{"d_shared_expert": 0, "router_score": "sigmoid", "norm": "layernorm"}
Below are experts of layer 7 (counted from 0) of a mixture-of-experts language model. Rows are named router (the router's row for the expert), gate (a neuron's input weights, with its number), up (a neuron's input weights, with its number), down (a neuron's output weights, with its number) and show model dimensions 0-159. Each number is 128 + 24 x the weight over its row's rms, rounded and kept within 0 to 255. Numbers have three digits each.
Before each expert's rows: a language model's description of what the expert responds to; "comes after" lists some tokens at least twice as common just before its tokens as in all text. This comes from a sample of Wikipedia text that the model never trained on. Tokens count by the router's weight.

# expert 18
It responds to: The word the or The, especially after of, in, to, or inside titles like "Pingu and the Postcard", Alexander the Great.
comes after: "of ", ". ", "in ", "to ", ", ", "for "
router:082057085126136123156128150144012150211112135113108153148094096120145086161158130124127113124150127109135137151114125143129127112147152123146109138147140116089119129140107136110136123124136152130087117118135131241099125108127158134107165130114131130106110113152062143113119131138112109149141147103145139113141127112106136133111121115123146081119129106135116109116138116133118139141153160124126108115130110125131104108116143122133094116144115098100148135132121145123147121113101147
gate0:114119153114122143170099144098162127129102096185101095163105171143114103135175161131107127125095114145152104131159131141092096091148126112095106139125128127173120131090122133143123132111089107128115141170114137098082175104103087108093189152109129125121151171132145120153123084142146115169148134095142102117127110116138127112150149138114097117140084140120140126123104137108107150150159139081142091149149129124173151117109163087150150132090136152153135119129099096109135103126154104
up0:154131143096153184115085159142129114111168121144172182109152133134128098124114155144159087156105135099141147107120122094150128150178108123065138117109131121120126132109136131139162119089149135132101158152081129125117154143116097112136091128115158130110137124141119122128141112136107179168132149115105123118189114118112136155107148205104155098135072128093118130134128118125123150083099113149153105099154135139118162141077124108147116129121152103139169101145141135094122103120141155
down0:117132136088163103129104136160112155111140111114104111097144070111108137126153123163097141084125129095132155139131154151163110161152150122131121132210133183157131134147116090110142149078124114155087134117118178183112133116156132118127106137140126127119116103148099134153099106152141155142123122114152145080132114115086118175128107126153145142135104127103139176150117115149109113112095147142141128143091080162137163145104096117102112144128149115158152132081114154123163108100134114

# expert 58
It responds to: Table cell bars between numbers in sports and election stats tables, and "the" after prepositions like in, of or with.
comes after: "in ", "of ", "0 ", "1 ", "for ", "2 "
router:090058086130143132174121150138036164180108148138133157161100100146155097148131137113126077144150144111128158136125101135142133121151164149135131133137135135105098123161127131123131138128115146114115122116130137227127128115116149127124163148091157117115098133151087157106140122129116120133138140097119137135138103122102114118109106133104143072116110144149121093118104095116092139147131156137130098109121097121147094100117153117132099124160105114099126143130133125109152117131080175
gate6:116130151123161088178121143137151138126167161141142167200073137143112134125124104112108113089135162123128140134108126118188098134108150141151143158085097144132114132129129110126077118128138147087132104177130137114122147096108117066099066141178126119112096146092129134120130096149138165130119153183124135183120082108148107152121099130151082109156136137125126110116076138104144115128095105104138140112134101126138138131145112102111140137138143133134150136112103120103146130151129119
up6:114122119191124139122104154158143136145134140146140137094092125132081108127126128090107150114095156100092139174146154099124153092101144130158153123120121087130115105147139102136131119114146090107131100138129149115166161101118119095114127126123134119126132126164122139152088156101138126165133169150108126145137125179138096170153106164105148124158119091163143120063153152126147131169117084150117124133140091109152123094105123100105133116113125118098164185097162106167165137152145162
down6:124125125170139103103114104100139134117101148105140153117082148103149120144131138141145155127153136100105148130153090134115149082150162151097114092132160119149110118162127140119119135157147130120094134049117169133141119101116155097144168129141169110147126150148148140152140102125100115119149134148117107066158122174129106132111116099124169144118144152130149129111117118121095161120117154133127057066155101140137133114160105115155128111117131116083119087111107153125188141147085110

# expert 34
It responds to: Coordinating and contrastive conjunctions such as and, but, while, although and than, especially joining clauses or "not X but Y" contrasts.
comes after: ", ", "and ", "well ", "but ", ") ", "or "
router:127136125124156116115098130144119125119120101098102124113211135139103149150093131149127129123101125140089092128102127114148157096093144110158125094156117156137117104089157148119092133144143144160146148112150085103112138140113144127133158101125123150155136092171128100144140163160146136110100099143154123146084098160126115088126149138107148151120112131089128153094173144126105121186109154153170161116130157160104175127116099206114108116100115107149124109123159110107140129145147118
gate6:125127123114133108151129123106149118106124146119113150131104115091172102131136126125090165094087072120148130109161138131122139128129087133079118116122150153154121111165088095136139094122120154137143105162112155133129139098132118124141091105133118105152138167109172167124134116095111135125145161155119133155134111113061146130131130132107131125148118158152151116177109124141192128097112101088100121171089135093103105186143146086128160155123156175134127140156111121134104139112120189
up6:163123115122170134133139146132106140123124098109149110143141139125173137115095110157143124135147103112172134087118147175157153109145111132144101161130124108130157113112140098147137050139144100164141161118175109138123122105131100122166148143133124126121102134128097118105147123148139145126105138110120121071174077107159124101140122062137162132141157134115099105104106168159090146133116111164105132118096132134081114141095133115177114096130163092153103139149085140087144119156112145
down6:135137134166164116141128149113160115145104121138151120090120178107165115146114118122111132183168138135157149093125121160113132108124136175122147139099121138116084160136071114118139117126085137097147113121112173058088109135130138167133131125145159099128097163114094150098122118113116096183162112138084112121140118117146133147107054108153138123139152061179118119141123157145146160128107120122126122102108128141120135142147121111157126134142113084135119179132117109122122111133130154

# expert 23
It responds to: Single digits inside large numbers, coordinates and table figures, plus past-tense verbs like received, earned, adapted, derived after a subject.
comes after: "| ", ".", ",", ") ", "(", "/"
router:105101142104094144138105165138102119178132106115133171160084106116196152126107108138135113138117119138119147156147088151140114165171089173146139129131139142138146101143099129095122089109152135117127155166106084149130096107107130156153161175147121114124145165130126107127154108114134127117104122103071124121119094149141113127133135093131155092140137120122136112112122113077152148163109129112125101127125097160158155084164140116109130088150113125090090149127135081148151114114076144
gate3:093177144108088113055134126164152138104104133099099154122093123115151157112117131161120131139137086119102103132145119143131117149133108136120140129103173099157154119101116119078161133128162117071120157148134105099101142131112116161125134141105126133123118150097107112138128092128075110088111157125157112122145116101108105128116101150186107130137131107116157070109118107118141127154134121142132102140135159168157157149152161121109171161161098116143150140126124079163141126177154113
up3:111113112126143127148166159143115127150147134157120109149164142124142083115145188156099103139140175100135152109146153138151143112097147137107131131121124141110142136098186116177154129147111147125153100115109182150120139119166158095076142085154117138124159127087081093099136091122108118138167148151154119092143168121124134104108150131116092157149121126128131132096115134109123119118152152141102113085108082127136115112109130164124126094081133067124124123146128182126128137078118142
down3:178121085114117108154149104101122156122147137120151055102196151124095107135120142119092127099110154147140149153147133123119115062112127105127111099118100142155156101096163152152112124127049127117167103100161114141105142112135120137094129120139131123081125112105142128110139148149119132132133132113154083159122143194119122157147137139138140172120115113147141146120140129129141118138126088156136152102154131137062121153108095139159149134118140159171147098137100154130142126140138139

# expert 35
It responds to: Function words like for, of, the and colons heading names, especially nominated for the Grammy Award, or infobox labels like Batting average:.
comes after: "of ", "for ", "|", "\n\n", ") ", "List "
router:130131116149151156147152140100112117185100109162170136110104092085139075116120111190102131164126125146138159139135101149114133146102148100122161105116094128122137075093123112135126136119110068096120177147120079140086091134132127133091166132153110122148149146140128132135148113129135144077113161106123138115119135102146121139118096127172128144142128147148145116130174122101156104123129094097070133137109144109134137150181114152128156158100119160115118101111166102147102113117156116
gate12:123098104174159128122096117115139122138157098154118110143116127104138079166113144148160119147166120093130093098120129087099067107167150076118121079148142138106121159144064138120139162148109098129128155119128111141069132165168105138141165116104114123135162150159118127130133125148169108134119152135116085139105122160107091113162120107085113144167138099100155160134163130143145116140151099137141101115107198112148130138152140117101105137154126126132113100120128122125124129095129136
up12:121138132130137161135135086091127091122134120102133126100130110136132131122145136085098135141098138157175121140138134121176125144140148135116130170091119144161137108121142140127146107121126155088121100161203145117140134063134127111094107119095112132124146088122171111140104148122096114166082097136128135131129154147092128123133147160071149124125127152161131134136091095146116146138145144140149137153086115127113194105114106165103141128173092153131131138150078160112144134103068153
down12:165148111113143141111122109138107120167176099138095132092141152095112157122156090135127132102104113153137130124138115113148140116084106093115110146137126103140129101101134165107128116123136151130106120130107048114140152093122104168167134153158093120165165086156140103117110178176085109121138117126100140123136137188100143150145131082147159144133143114125139120117086161130110151136145119112139144177117138096141155141179126128152118126155138129134095099117118134113169144135099071

# expert 9
It responds to: Final digits of years after 199/200/201, as in 2013, 1906, 1968, plus infobox field labels like Location, Born, Coordinates, Genre.
comes after: "201", "200", "202", "- ", "199", "198"
router:107114111092161126157101139103062142193103150153124137110077095125125100156137165149090114144131112106135126150113112106110138114109165119138119156133145126105112119111095144152153116105105163132092154159111116186116113140092134101145191140102133131092107129134092088112150134136154068155140111109157139096122114156120147104127128082134160115104119096110141134129129116119132148165152128154090091120098141123107136117118127143092100175156122150148154150141133112119160113135138173
gate3:133174130148172146117123120152104117150126129144084157142147140126135146137109120154120168139135096170118146108107141103163160134128133159066113174108130146115149113094140127136086123135162111127115114128179133139111123146094106128166126127136156117158105110095093121102146171079082136068095161127097121091138171164104141139120151140135160151164113130132089095107092083136135149116128139157106130171113166111130135122140117175161143101152096105105115147140123155124111127151117130
up3:206113153132145115165120155133122157150127149134122101139095147156101111130130120129084159157115140111126127177118129112127140124117124133106145115121135212116116144105136164116137127096103133127132131116140156105166098142138127140114125128111146122085113138102131114109175174095110109159145112097136116094127109130150140117107096129092145170130190132137123146076134101138109131096084115145158115075128102134088144106069118138146103139148161103094117128132110099137110133170176137
down3:090159116114155107106167115137093126125123107100123130139149144098187140140091114130130188101133145102096120101134129142107153119159134096086095149090122126115152111096123117082101175145145134157167149094155117153113129131100124156163146145136160102146165128146124132166146143128124149127144158093161150077100156123113129130152158095117157162080084092145100134147130087139121140126125130083146137146157168142147110119126124151105171105099123108136132135130113127110130162089104093

# expert 6
It responds to: Line breaks before dash-list items and table rows in infoboxes, tracklists and rosters, plus list numbers such as 5 and 8.
comes after: "|", ")", "\n", ".", ";", "="
router:101058097127105123157131125138021139183110160111127150155099100115152090143163124111108089146139119126145133163102124139133119098153149126139133129160132103101105136127140127128139124136140158132101101115144142238105129097121150134106173130112148114115122126121084153103131133132115086145121133100156145100142109117124123131109140104104137084105117133129123106107139111132123142135157166125125106120148124127126101118109161105130088095144108105080146138123123141117141143099103143
gate0:108127082135127149122120147101135155114118142164170138108121068125097072135156179114123110124162121141118140124120098193125152150154144140158102133131125131135167101143089115138167156195123155139119118113078123152148158099130134096115133089127095192083152116153143115117131111107133147112152096156095162161123151125119134149144121124132115103117141123152099150136107122115122122146126121114148109128125132084142173136153168134130155163139122145148182122146135121129122075102142157
up0:141113121090120134155132138133113152093133180140136111117099105111112109138136098100136094125151092077101072098114143149137119117099113121162107116183134114130128123150130147133118162181076149105133133130115161144133111097188131153065134134173158147105149125159112123104124133131161134100096130112110147127100110129126187131146146145087153159097131137125143095114102086072141142127148111154172137143119136123080130151137099131118092126116129130135161111160145113124111120147083109
down0:128152164104118156157140161139105093139129103158156114126135148142121102119088135083128097136145118134122107113154073152149159162111131113122110114125124115144131148087131138129157122128126145126142171169168118159152123136128120157109140129153150108123069108119125109149080136122202153127135074134160155148159147113121118130129099120095119123138126095143125083143107123099141110131117120109164141165115077131101118107099124115105171103149153100074116090151115155138110107152188161

# expert 10
It responds to: Line breaks, list dashes and field labels that open infobox or taxonomy entries, such as Genus, Website, Occupation, and "= " title markers.
comes after: "\n", "- ", "\n\n", ")", ";", "|"
router:121085074097134106141117167127077154195109144126165133153091082142115089135172175128113116171109141119117144147144131105124102163151154153111138151147131122158137157164108135139110092106101130136123163106129123148125143138126136119134171093085127144113123106095096107093112148117130105158114109121143141123132109145123128080126113086158162114114137128122159124100156131138082187154152150128090138100136141122146113139124131102123146181172114171132138113111116156119152115093115142
gate6:120109111168084146162146118116168119142093159119109122135162118127122157154148125181139137135126102161160170121089113103087085167061151129125116106116122174151164130128161109127100076127118108130089138116137103130134121147101106051109107147125128138145109124151183131097158145163106129145152129141105122121167125075119168103121105165139144105155116115134112133125158136130084108120126123162105154147152182140119122156114101118146131133136108124127105161134114133123118120152103123
up6:154132144144142167127137130134129105122127138124076107120152126152144138141110134186119116132082098147129158074133110153095106178115146146094117108112141161185139109108142116133131137153126124112117126135132141141116129122136114109139117091107142114158117090131203123122161106178134163122158125169136110140112107083182160095136141142137164127145130148134123131112142131093082144089114161148090127171139105156100065150134147136120137127111084119118122148155105081145095097117114109
down6:090113150151100114110144095187128129123138104126131157134104167108137097113183132089117111114128154121133186109122144093147161127131150118190166115121150100120150141121135125102124108137111140113110132141157159186078119158158124123101125143102142111150103143120155165099113127097084089150095122116135130135158102106137143135125114113133132145156114102110134143118098133134123142112140080141140115146109126142158059104134157099139100109177117083130102155124157154160136123135189125

# expert 27
It responds to: Sentence-initial or clause-opening "the"/"The", month names before years such as In September 2023, and pipes opening table rows.
comes after: "\n", ". ", ", ", "\n\n", "In ", "that "
router:084078074108146129131120134162034142227121135109119133147089099105141092147159129098128129128119134140164145140120137121133128107140160139138121131156133119118127117135110136139149124117107159136086112113142139217107131123110182135104148139118151137094108114137070146110106127143105108165112126115139137091145132119113105116121141107098120108098119103107148121125125105144122133151126158128143122128130115091138115088118170101139096132143105099100146135124134155126154146102114156
gate0:144114121131125078166082097119139158124135141140169110161144124128114189109136155115141132130129125140130153209152145070163120174103141118130111142108095141089105161100103133138106136101114123130131125156135105120091161126113163147146185183132129135110134125151118118126121139167148126105173129141149135085136103125152134140096125121111087141139143195132125135158123121107119124116099099137098160120112089137093177121104098153132115128163141094110114133115117123129124126090166107
up0:120118101154151130109140113119118120119078085119124082083109144105124165144131126107153105142166155122146113134167141147138115147127169114155105136127107099106109151175082125169083098107137151126065110101102149146112098146122114158169160156163095155129118104157136148148138163143135123165162088131159138094102112096115150166089132124168125144122154148136113138126137143104107126093082116126109138136135140167151153083072130138156117145145128163171141126131133116113152120140110123
down0:117099122115135139128142101109092094095144143138104128140135103090097108135168137092135146098155137120142127119143141128130111094133116119086146131125172168147133107150128151108082146139117157122118125126129114228161139122139130129137124187127104155109107086153121126133094132114128150142081131136145090100118170137155121140140133126125135104122151119115123096150150100119128106093131167104118138139138136109105109043147150158131171166133145113106112109171125138159151130182091156

# expert 20
It responds to: Dashes and field names opening infobox lines, such as Genus, Born, Country, State, Label, Running time.
comes after: "- ", "\n", ") ", "• ", "\n\n", "Candidate "
router:108072094098127163165116170122132146184146111140113103127135082107139088150150174108110153172117130104124121152139123093124098141155147158126146197124142138128158139151090095123138106135120161128090136122109122139174098107136114102139174102120112131131107128113114092101127112102100116182131127099141155161151088138125148113114123133165140097095129123139175137115137143134084164130139153168093119099125097132107140148100133115151120157149123142140145131119155143112099089106092146
gate6:125139133090125139112119148157165148091173147159125117099158103149145128110164143132100158133170114135097163119078133113163089154119123109092147146078183141099133129135121077124110118081131148158123112122115085141168120112149169092136140129109123178127131115142134122151137118139101113110136174130114153129139125120124131099168112165116081120123080126112120153158125102171111127132116159130171063121129124150156144101104157157073143103149138125111147129127135127164107146115129116
up6:171161105158052113083091151149139101139134167117149135117154127128105109087150097109110133073141123165171124137123132092096158175165103143135105087128120125157107135111147161119129129098129138109125111144102117145152086141108144144114080134141109130130162129164134128111150124103140145105128109129120134124127114088183121129161068146112121122159107123128111151143129102121136100127073136113096118131159156139078115141138101125127114136133141134126099104133174115069117115158162125
down6:161149139111133111105151180156105075123173120094137142129120158136094125122100145100156107109132180094114138106113151147087128131122132099152163129150142075123125137110103145126112132109156107134136116129150130098109117159108158120162102153142124115101144112137119112123098185117108118142139126167161083112112137169140127073094136087088116145180153123164138099085134151086128111116156163163132174134119118102099120138146141080151146126157139130123177101121138114149142115127111132

# expert 19
It responds to: Pipe separators between cells in wiki tables of dates, names and places, sometimes semicolons or plain words in prose.
comes after: " ", "0 ", "1 ", "2 ", "3 ", "4 "
router:135115093114112097177137131144084143167119178108145118135138105152184125160163136125157083131146138133140123130114113146133126121132175159163119127146136108110104141121118160101132141126104177121096116136133136201116114125125120157099123139081131104123092151107090126128130129153130152140132099105141158140193096122100153118113120097117153040111108151153065105111126096142096147157153150138135117152126087116132097112119133096106124123121137091144151104125104115111124147137140140
gate6:120132119172163120123127099133121123127116136106123131126111147114156101117142158160172115164118120124111148111051127106161099145133159122126109110121097137101132111184138087104119109118126145139143132067128088142117143137154126112112123058110142144123118142171137132102093112129101101088121140162144115107159080129130140110136123141127169124114121117107137088202203091141124120140125099125140149092124157138126134100102143133119131067124078162143153135136112129109130115118124111
up6:134139113105134145124143145152134136129107134150126118125166134093132084127140086154116159163093133126093121122122112119105170126097072062090134115154144135141139127117162192132177128134113129160122104149149139146119154094145156152094110132142091110143103129106092116176061118120145149118126179105167107134138111118132097122146099099149139135100127131126145135150146111148182149120091124078127158107110133121149130132098120099126106102116138166119117104095128186136168142151144121
down6:149143120089092166039141147121111112179122115171135137141136118108118119122116138084095124156113106094151142078147126090122128161132100136092110110143172095112154127126120161136130177108112114128108080165149144138155152117122145140146128127120131088117150104087102119167128136106128134136168118135100137151135123129140107129132138169110117145134126098126120146173097103096159151118126122151138171117170149121116144126155102145159107113126088094087129119121187151142162115115100153

# expert 5
It responds to: Line breaks ending list items, infobox lines and table rows, plus sentence-final periods; also odd mid-word pieces like fi, at, tri.
comes after: ")", ".", ";", "|", "information", "District"
router:107098125144128094151157080120071154201106146075119130159095145174124085094173128091121115123142129145149165153129124117119105069147158113144130125132122134117145079139121143138115113102139120142173110101112130146169127113153132145123150167143118097149126101088115144098141143121122142147089150156158144117127129116107136122110112102130149096149139124136137122123126115142168095093123136121114126137156136117148140088140121126110089149164119143107155119137108179177127128095061123
gate0:083131123163132156191125093142131161146090121097126118155124093117152136122133109108141137120096145131088147112138165144136104155159155094142122107146113122155117127123142145130171114144116082091143152092160140113116148116187112119115169135138104170114091124106151140097137144136160123120129105136150162122131159147109091112127109131099164189113101141138116159143125077125116131138109082154162134143179153119146152093122112152109106099133165143150135105110104127149095143097147181
up0:135108143110152112166080116101113122161123143134115105133116107115171166141160132092139127104154148196104122121136139116153143119159148186137154097141128156153125141141105088119145125144147149102126121119152148139153168105110137071107110095120139157082105090146098128126129136158091124152139103127160119161122116183171075115120117100153113103128104118083122132136145137154131138130123099104176174113135149161098106131082122120135107120116129134098120125133076114077133122102117111
down0:157152170152142110159118099100101122158121135135112088099099107149144086172153108143106132138107158131184112136090134123147143113141150179148134153096144112150103103144105141122152150131102130142148160133111176116168161140128118117151088144124136138146101120180089124143103118114136138117105156085152148154138110157091077136139099126117126140176102153159108136103120138089105148161084111107122167137106135105120123128090094109142087125109101113123123160128142081136155131085114114

# expert 3
It responds to: Pipe separators in wiki tables, especially in result and award rows, plus "War" in "World War I" and scattered word pieces like unn, ag.
comes after: " ", "0 ", "| ", "1 ", "2 ", "— "
router:122125129096156131152099158174124145142119171142102130125096113129137097106099099128107091129126144118161117148123114120117127121089140155139141165090143120162112160098125163130134149139174125132108135118066137135125117127156089173129129085124138115142108115160142141091118168162124166106167128159153069173131154086094111134148107142114080107073128115149070141135120135146117126131154134065116137137154069129146099137143091157141143127118147097144123130136145139121101140113143139
gate6:068130124124127135129126135133111149115123127132136146133139124172132134112113141113117159128139103139150081149110144129092116099157141197147108175127166135134113087121152149150126149117152109162160134144134153114143111102136086113154109072127132139162124077147145166130118186098107133120133162139117110139119145122104121105125095132080110137126167124147137159141166100113161160119114126109121113135165150049142134109157155156159111107097145102120126123109134189149112106170157103
up6:128113122128093173108106104082122125114119119133069156116153152130115132143152173128140118067157099126125127143139110176099128148159103138138114146148103159130108124116111143179139157102059154104098118128121125140139135111123133100126135128147130105139156135126136119115095143146137117111087139117080137121100129133138119128104177162161196122130120180112145095122108162150154121149119119113122146108137142153130111131164126110079163131150105125171166157195116106174137143120106139
down6:108113140159119160170128101101161102123142125112108137158090121117186105164130134113128141124145153132081126112126141126125141122152110123138124155123144087139141107149097103159120142140142123076145111121130132122139189156107118129173133084141151180115103121127125138103107090131149141101130125152113073115144154158160110085122161129157121164100157157131115097104095150160193107116111152121108155110130111165124152099103119093109146115107160107157107149102123093146136157081090129

# expert 62
It responds to: Sentence-opening time and order words, such as In, After, Later, On, Within, and ordinals like first, next, 19th.
comes after: ". ", "the ", "\n\n", "his ", "Born", "In "
router:125103136150125043110137167108151197151146134118203123160102094131185136137098146104113106111149110117137105124173150153109102139071104147153136107131118114096167132121097110128120118160178171156105096158142137145097104121087157101070144168108127148132141145116148152107119130096143109135134121094137138124136122114120120113128144154131123114157136126128156135144120115150134171104139121150106145125169119141133115113116087133111124098137113121127132138090101110111148110105110094
gate3:160108116145116141129110166117124126161186153164111131154138117133175104131075109155156151131120110147117141100162109167145100098135122120164141108131097113126114119148113144114132135131141159144093150126093166141136115112151093113112123162119108108065137136135138218126111131124109104121102098118147084135127151174122111110117120115099153110096165161109154122104155145114130091174125105104178152148091144132131127142131118109115105151142154144118157055131103136156126137125133142
up3:112105178129140130133153118132129134108144091119121150106126175136087174115156105126155101115150128127138129137113133124115108115132166169082114155133143122101119161116158177114105139154133115106129146141129134141112133117069150156117101101136143120103100151128110172104108108094156118158143136101110185109112146121134128161102146136171116134140133160150116112145147123127120179076104079097090104128107167133136126104135158126167138118128089110154102126160072109113140075117092082
down3:135141146126109140114121137138121139146132143108136137153114133136125115157131162110101122143138121113121110109122081146117116153136186131157141166138090165156147098112144103149123168123091101159151145089102098095123116151109151139134132123182159168132098139159105103132101121115179114134146137114112141152174057103132122164130137117084091150138111126108068122137122104114129134146118144151100108109082121111165120133134101165075152105185173151123130097113142122102089098114150121

# expert 29
It responds to: Month names and year prefixes in dates like 1 September 1996 or in May 2004, plus commas before years in taxon authorities.
comes after: "in ", "–", ", ", "In ", "1", "3"
router:142092105119124128110153119109114185117122190132120148112118100145144105157162129108088111128132148083129139147153131115136154104125145150138145145151145165110139100148108127145153123097082121094120111080130141145090151162128154097105093170108114168122148089120125134110116141146116130086108120123149112113135144137089114107121164094160115111149107096114147105106087124170139126150121130154120126136140138146163107117126164129200110176110093070107139124131169168143125127098171127
gate0:110082105133145159103087135131123131164085130098151130132095108096135105172148118148149124122072136193140120129110133114134098113135122126100105126125128108129159123113109117122142102121169101104101153203128136123112143122077094078124122146142117129142148107104130116126150152159114160127127142119139125130094144148161108151091132151121135106158117161117111110121153126116168148115118141111171171145181134117129119109153143133107108118093159205068125136122128108093148144132087133
up0:143131149125105134099163130145119099070115110101122095112149137180160103168114129122113148121115147109096102128149105168114102106124142131137143160086146155140154146112137127219108121135110134171136153132094112099133132188124119156127154159130083169114111138117110188127118124112113124097129112106138158107127111165112105132131146112179130152104151145125157115101142052150126136149101160122151133135113112146113128151133126130157110135097126107126081116149126132122090129144124081
down0:142170136186123091094150143103126138145121072117144127105111142101131125145117066175125153164109100172102118156095126100090127109122162107137096104105119128141139073149131099140115080152176088131127151170146151146141130099114123140182142128080127112153105133132101074128166114124147076130137153116111178121123124163157159137136143128118111145123126150121109127100137153138122160099131092132123125152123137135116162134137115169157140103116102131124133132113147100124101143172105125

# expert 42
It responds to: Conjunctions and prepositions opening a clause or time phrase, such as until, although, but, when, and, On, In.
comes after: ", ", ". ", "°", "and ", "Died", "but "
router:123124114104130060113155172143128157110128059119130080168088063150147160151123138121147147134125122117145134126072143147129124135083108143180133154149094115144169089117124170125157093117124163095161110089149125133125134156153119149122127105165112109132116135133129092122156115149116106097141139091163131154092119126124133179128166122140105152092127121138128113095165136121116104102152159141149135071126122135166127136098098135150110102130122136123116140138134090123141139104157129
gate0:109109130134109107155173113117125123099101102082113112153117138113156122115135145083135122085142070124119181080146140121083123151097143158152113108106172112140126106124120134115093099126136126162117122128146090158094135134151152158142144144164118114138112126087173121151144137088091105140142130125146124142123129118136164157127175168139117134104141131137164147161140187143133122096141129167098079121134126158119144128139120139110139142203128173088114134109108127133143153075141124
up0:126146154136147099149151107110114140084108105113119098161134142132136143197129144112118152112114143113104091097155096116063125177139122166141155100160135173123114097139144137119133150069125148157106112125134143131075149106124141107159136118103140127118139138107142106163151159125145092140126132126115140134062164136136162116131137123096141123098144128138199145149169126150154124102099112149072118119100121118155162130159145133079170170154117139122105139123142145143126125101118137
down0:107090128131166087120164138154068144141127123103162073150105148154169143133116098143157150164080173144157103161120122161110140091137141119117091163104082133124157126121165173099137107144150129092150123131178131155117124148123100121087122121167124153118137146142092123161115139095108090107112141086144139121113097105140098128108139152104109158125125098170124109093147108173134145112110127137131155145133129156127141129131134149137125062130121154113105131131150142084127102144111118

# expert 55
It responds to: Subordinating words opening clauses after a comma or period, such as while, when, until, after, as, because, did.
comes after: ", ", ". ", "; ", "\n\n", "World ", "but "
router:127171154119093126050138131135155114108136103100154086140158159148149179131098110149121162119127156151155124120111150071167118132125125114114094108135095139151148097117135124095113154124115127141163105129101123054131126141155112125153098077120143112121119146137148146138153120112126137128168104144121103154094176124099141110130178154160121134168150119117111115116127130171136134123118144115144155102153131127117119127130098120143119149126127143204094137127121127136103147132203110
gate0:161138117109120122125175093134108105077112107124150112116183150107176147095075098088119158121098110112118132106151114168117130127171108110097142120140083148117103129108126085159091120130078136130106130140147125113121150128140148142139115156153164167114157104149161117186144146130145174093163107130113124131144133110104132134115113137141114146111152097179116155143118111138093133155101136126125122160126111120156119136151100109147092120184148156105064127153148143141109156124146121
up0:141126157154093119112171136128136115115119147130126119094139168131084134091134146118125153123082143114137125117133121162146089144137156149117136113121128164084095171096068133118154149135109149108126152158133151118119107136119114179118159155115141157103158108118125151156080138132113144133134131102178123182082159128133120113095116132152105130065108153149165140110124133126126132126085122113126128135108103141121097142180113162098100123114151133161104086174167102149099107089110158
down0:131116119156138117146099104133129133108112131127163165134145120095096145149121125107099139127175145114151126155137113133115119135112135140198147116139150096129072149174100167143154115124114142127119140117143082070149124130098153180118168117089140154104126133118145116162118146098122114132100128119118170130113130093136154120117079119083146125114131138154141139132111076116151127159082132093137086134087156120092149157072128128172066151124160145138133117152163136140121127156109146

# expert 13
It responds to: The word the or The after prepositions and sentence starts, as in by the town, of the district court.
comes after: "of ", ". ", "to ", "in ", ", ", "for "
router:084074074133141123179128146145044144224108127094121141130084100137133080154151136109132118122158138105132124132125127154130132119154161121157111148158148130092124119133094130111136128121138148097099118119128127219108134103138170136119180116108126129106141109154080149124119129144105116153139146101141141090146136132107131122108141119112147073127129124127131102119142094118108140143152174104120117114125098119127102105116117109131110116132099103121156140120128153124150122117107148
gate0:093157130124151133165135131122120172129133106087146124128124147131142140123144119088113145185123116121135081147136114129113112147096090151102114129109092161148155122091192131108153083152096059166143164158090127143141103119120133134149168198129154090119136120130089137134131144127129102132160164127117089112144114161126109138105117101143091136094139087127144134127158107079140138157180127109148147094142095139106114117117134140082091106131155149113122100116124101136124137129108126
up0:138135186083134142114092142132124122108164173130177152156120139147133136109139130112114150129120073092167147093073154144146120117115122140126114100126095152108136124105118151125123098129174129141116156131152119121138096122114110156103115114146120114096175139127139158116120163163127179152141131116092138085117059101130057130134130094126131126141123101107146132155069154110131147144125140111156114127145120120126079155156167122155142135126144146129134130156101122129162079178110125
down0:125117133165132132151169149124076172133160097134116120096136118139156121118146130158123135084128098116165132130116121159130128127115155135112136130143168153102160112128129131113097098119124160168127139120138126212155122127144154123130132086151140123136124083158068151132109158110097124131146148166130103093149117165143107150126052072130134118128125092098112139114168120138119131143140104126142111100131120119092068124139123158172114123128113169116089089152141139131160099105133104

# expert 41
It responds to: Closing parentheses and quotation marks ending asides, life dates, track notes or song titles, often followed by a line break or table bar.
comes after: ") ", ")", "2", "0", "\" ", "5"
router:147129115109102134151140092167101124163115137129137188099145111112123084102153113158100104135135130094144111143134179176150106098150124188104109132098118104160164155147138096101150132134132159135105148164188142149134134087139162122108127190151156094124153105149118132124135159130134144112109144099135144095082140153131137128113126088086146078082140119118143103149111112165117132139121145097106151134128103121114127139127154126168075112123126126133132126142089102102137103108116101
gate0:142127149160080128122166096119122141143077099113119129097119123107180136154070107130144096171160117109150125152137142123146090172108129143171081158168148067063117092134099162105135105147123130111108100140115104143135111130106130156116161122138146133172140105131146127143119068159144137142125123091128168146177156127132140108131139159124113131152121123126128168091131176093120128149108120140106125124142121123127124163124145119146145095105128128135091120159139108138103174102117129
up0:141144092122096104156100113150100107147122133113149143078130158116143118117136125124091150112147069137160153146152187136161097084119118118116149184140106128137171127147137110073137137104160145141144119155186155132121107086144146098126085134113170163119128149110090148142135130120105162122128094090144173090176109148121141189151133120111164108084126108119132109149122141126115128116113119148119136137156128126138114157093145141160116112132144080163147142123123113132125102139101149
down0:106094140175151123118151118081156104087083145150136136102115129082143127142116147128134177130141180140109136124132105113107168096116154169105123112107122108161124133094115168099131106111117112106146125113125155054144135146115080199121148116125136123124139096155155149138153156089121114153129140112117119162149131131129130117087123144145164170106094131136129102120101128134168109155111141138119132104130124159125138130111142091100164116150116084110125128074129122137161138190151149